config.yaml
n_experts: 24
routed_scale: 1.0
balance_loss: 0.00776
vocab_size: 16384
tie_word_embeddings: false
beta1: 0.95
max_steps: 3100
Below are experts of layer 9 (counted from 0) of a mixture-of-experts language model. Rows are named router (the router's row for the expert) and show model dimensions 240-279. Each number is 500 + 40 x the weight over its row's rms, rounded and kept within 0 to 999. Numbers have three digits each.
After each expert's rows: a language model's description of what the expert responds to; "mostly gets" lists some tokens that are sent to it at least half of the time. This comes from a sample of Wikipedia text that the model never trained on.

# expert 22
router:554473512515525505429534470592509494535516493441457529514488415509473469505512536538480540497526564479449492546429514487
It responds to: Place and institution names. Endings and second words of place, team and institution names, such as University, College, -wood, -burg, Green, Sports.
mostly gets: " University", " Army", "wood", " College", " Smith", "burg"

# expert 11
router:577467466541475511469508456550472526453512460496496497566544493557434558616489458533522512496536450485493535480457518513
It responds to: Compound word middles. Word pieces and short stems continuing inside compounds or before a suffix, such as Break-th-rough, breast-st-roke, end, round, result-ed.
mostly gets: " end", " head", " round", " host", " open", " return"

# expert 5
router:561433528511517466504488420561482466523515402457460439454450518538516467550505527524488525486524558535471551541476494536
It responds to: Prepositions and directions. Prepositions before a noun phrase, plus compass words inside names or phrases, such as at, on, for, over, south, north-west.
mostly gets: " at", " on", " for", ", in", " over", " about"

# expert 15
router:549500528483526429485486519543483472529582486493444491493469510562462479555426537537463498585500503498495507530460503482
It responds to: Sentence and item ends. Sentence-final periods, colons and line breaks ending a sentence, list item or heading, such as "official.", "2018:", paragraph breaks.
mostly gets: ").", "\".", "s.", "ing.", "ia.", "es."

# expert 12
router:508463490512442482508552459497464510532618514443505446532509502480560483519515591510498548548486542425468506553516526510
It responds to: Consonant-cluster word starts. Word-starting consonant pieces and Latin prefixes like sub, trans, ext, cont, sp, tr, also in Slavic or German names.
mostly gets: " f", " sp", " sub", " tr", " t", " ab"

# expert 20
router:481529508461551476448501495537477472493489407448475500459470467482550531527491545542555582561539577480490519445477457550
It responds to: Word-initial capital letters. Single initial letters starting a word, often after a line break, pipe or quote, such as P, L, S, C in headings and table cells.
mostly gets: " p", " P", " | L", " l", " | S", " | C"

# expert 14
router:524432537470477418534450479531516510549550482474450468459487470582550522526521508564527468477511537490437537566493459546
It responds to: Function words in prose. Conjunctions, prepositions and relative words in narrative sentences, often after he, such as and, as, with, which, to.
mostly gets: ", and", " with", ", which", " has", ", with", ", but"

# expert 16
router:561459529516501387506501449491525453503532526439431442611491494492564529496494558550504549561509508420488519559451445480
It responds to: Foreign name vowels. Single vowels and short vowel pieces ending foreign names, especially Asian, Baltic and Slavic ones like Yooka, Shaolin, Saaremaa, Yi.
mostly gets: "a", " I", "i", "ai", " You", "ya"

# expert 13
router:489460528490523451457528549514468477513548552436491482496502543550489561525450529621544527574454532437486485554457440479
It responds to: Numbers and decimals. Digits, decimal points and numeric cells in statistics tables, coordinates and specification lists, such as 758 kg, 48.863°N, 45.08%.
mostly gets: "38", "′", "50", "40", "37", "100"

# expert 9
router:506465447501487506579542482494472523524581497473536470498474464543531518613494510560553497467514496506485511447480456443
It responds to: Capital name initials. Single capital letters or first pieces beginning proper names, often surnames after a first name, such as M-ordaunt, K-ellogg, B-irmingham.
mostly gets: " K", " M", " b", " st", " | M", " | B"

# expert 18
router:541471590504498478479552482460419498557520520491465471524476498518529487566484523551473473540500540532486483510488480478
It responds to: Separators before numbers. Table pipes, commas, spaces, parentheses and words like in or the right before a number, as in "| 18th", ", 1905", "until the 1970s".
mostly gets: " | ", "| ", "; ", " (", ", ", ": "

# expert 7
router:531511583505484517511476455499474482488436531500484395520424469498475419546528536509560471536492563426445592533445514507
It responds to: Table cell separators. Pipe separators, line breaks and dash or percent cells inside wiki tables, such as "| —", "% |", header-row breaks.
mostly gets: " |", "|", " |  |", " |  |  |", "|  |", " |  |  |  |"

# expert 23
router:506468426588412484482561464547524491480575517530515462533537434543592519515500540601522463506546576512470540543494472477
It responds to: Verbs and clause commas. Forms of "be" and auxiliaries, plus commas ending a descriptive phrase before a participle clause, such as was, are, "wide, built".
mostly gets: " was", " are", " were", " is", " to be", " would"

# expert 3
router:492471503428541452511457493475468450502507531501472463502444439535499439487534503521514484540562483479464555563499408503
It responds to: Articles and determiners. Articles and "of the"-type function words opening a noun phrase, especially after a sentence break, such as the, a, The, in the.
mostly gets: " of the", " the", " a", " The", " in the", ", the"

# expert 8
router:503433580532512492518460534455459529465528541461525472519476484541483533504541517531524489502531501524425455494489514509
It responds to: Hyphens, slashes, symbols. Hyphens in compound words, slashes, backslashes, quotes and w or un pieces, often in LaTeX math or compounds like value-added, wild-type.
mostly gets: "/", " U", " \"", " w", " un", "("

# expert 2
router:546509524523482494504512469462522495559539505452495529465501534531518485466516466556512510519508491473504489488472520530
It responds to: Mid-word consonant endings. Inner word pieces ending in a consonant, often before suffixes like -ic or -ion, such as it, ut, ot, olog, rap.
mostly gets: "ut", "ult", "it", "let", "ect", "rat"

# expert 4
router:595526561501442436445542478446480518508535515472578551514491514578539504467497481532590501540497513517483504534486483489
It responds to: Word-initial prefixes. Word-start pieces that are prefixes or first syllables of Latinate words, such as re, dis, pre, con, dec, rec.
mostly gets: " d", " re", " dis", " Re", " n", " Se"

# expert 0
router:543484521487536471512504546472465505519539502503408452481422497569547458497530520560499466492554563460513556564515484525
It responds to: Personal first names. Given names and initials opening a person's name, often in tables, lists and credits, such as John, William, J., Brian.
mostly gets: " John", " William", " David", " Henry", " J.", " Thomas"

# expert 6
router:573459520434482483474524484538508527506483502479483505526460526532487532501502475607548529538476515473497479512467458554
It responds to: Vowel-r syllable pieces. Short syllable pieces with a or o plus r or l, at a word's start or inside names and scientific terms, such as ar, Car, al, Bel.
mostly gets: " r", " h", " Car", " pl", " Ar", " Bel"

# expert 1
router:606472497491484470524490514587514533527535525478474421568501418475474529508468584550452507482544507484487544527426515492
It responds to: Plural noun endings. Head nouns and plural or noun suffixes ending a noun phrase, often after "the", such as buildings, sailors, ten-ants, years.
mostly gets: " area", " time", " years", " life", " games", " family"

# expert 21
router:595437562501476517475488481526492556480589509501451463499439533563526492519523486549540546554518548469463533556427489480
It responds to: Name word pieces. Middle and ending pieces of personal surnames, place names and Latin species names, such as C-ork-ins, Verm-e-il, frag-ile, Moore.
mostly gets: "- Species:", " Arthur", "SR", " Laura", " Delta", " Bert"

# expert 17
router:534478563410580419500497490558474500504466466489486535498465460523492493469468501569523417546546518495498511545433501537
It responds to: Nationality and descriptive adjectives. Nationality and type adjectives or modifier nouns in names and titles, such as National, American, British, Native American, plus Japanese byte pieces.
mostly gets: " new", " National", " national", " British", " American", " local"

# expert 10
router:541516519463509428470508516524494452519596515491531451536511411520536488477451457625540514536515497462533513482504452486
It responds to: Year and score digits. Single digits and three-digit year pieces in dates, year ranges, career spans and scores, such as 2014–2015, 6–4, 1905.
mostly gets: "1", "2", "008", "010", "022", "016"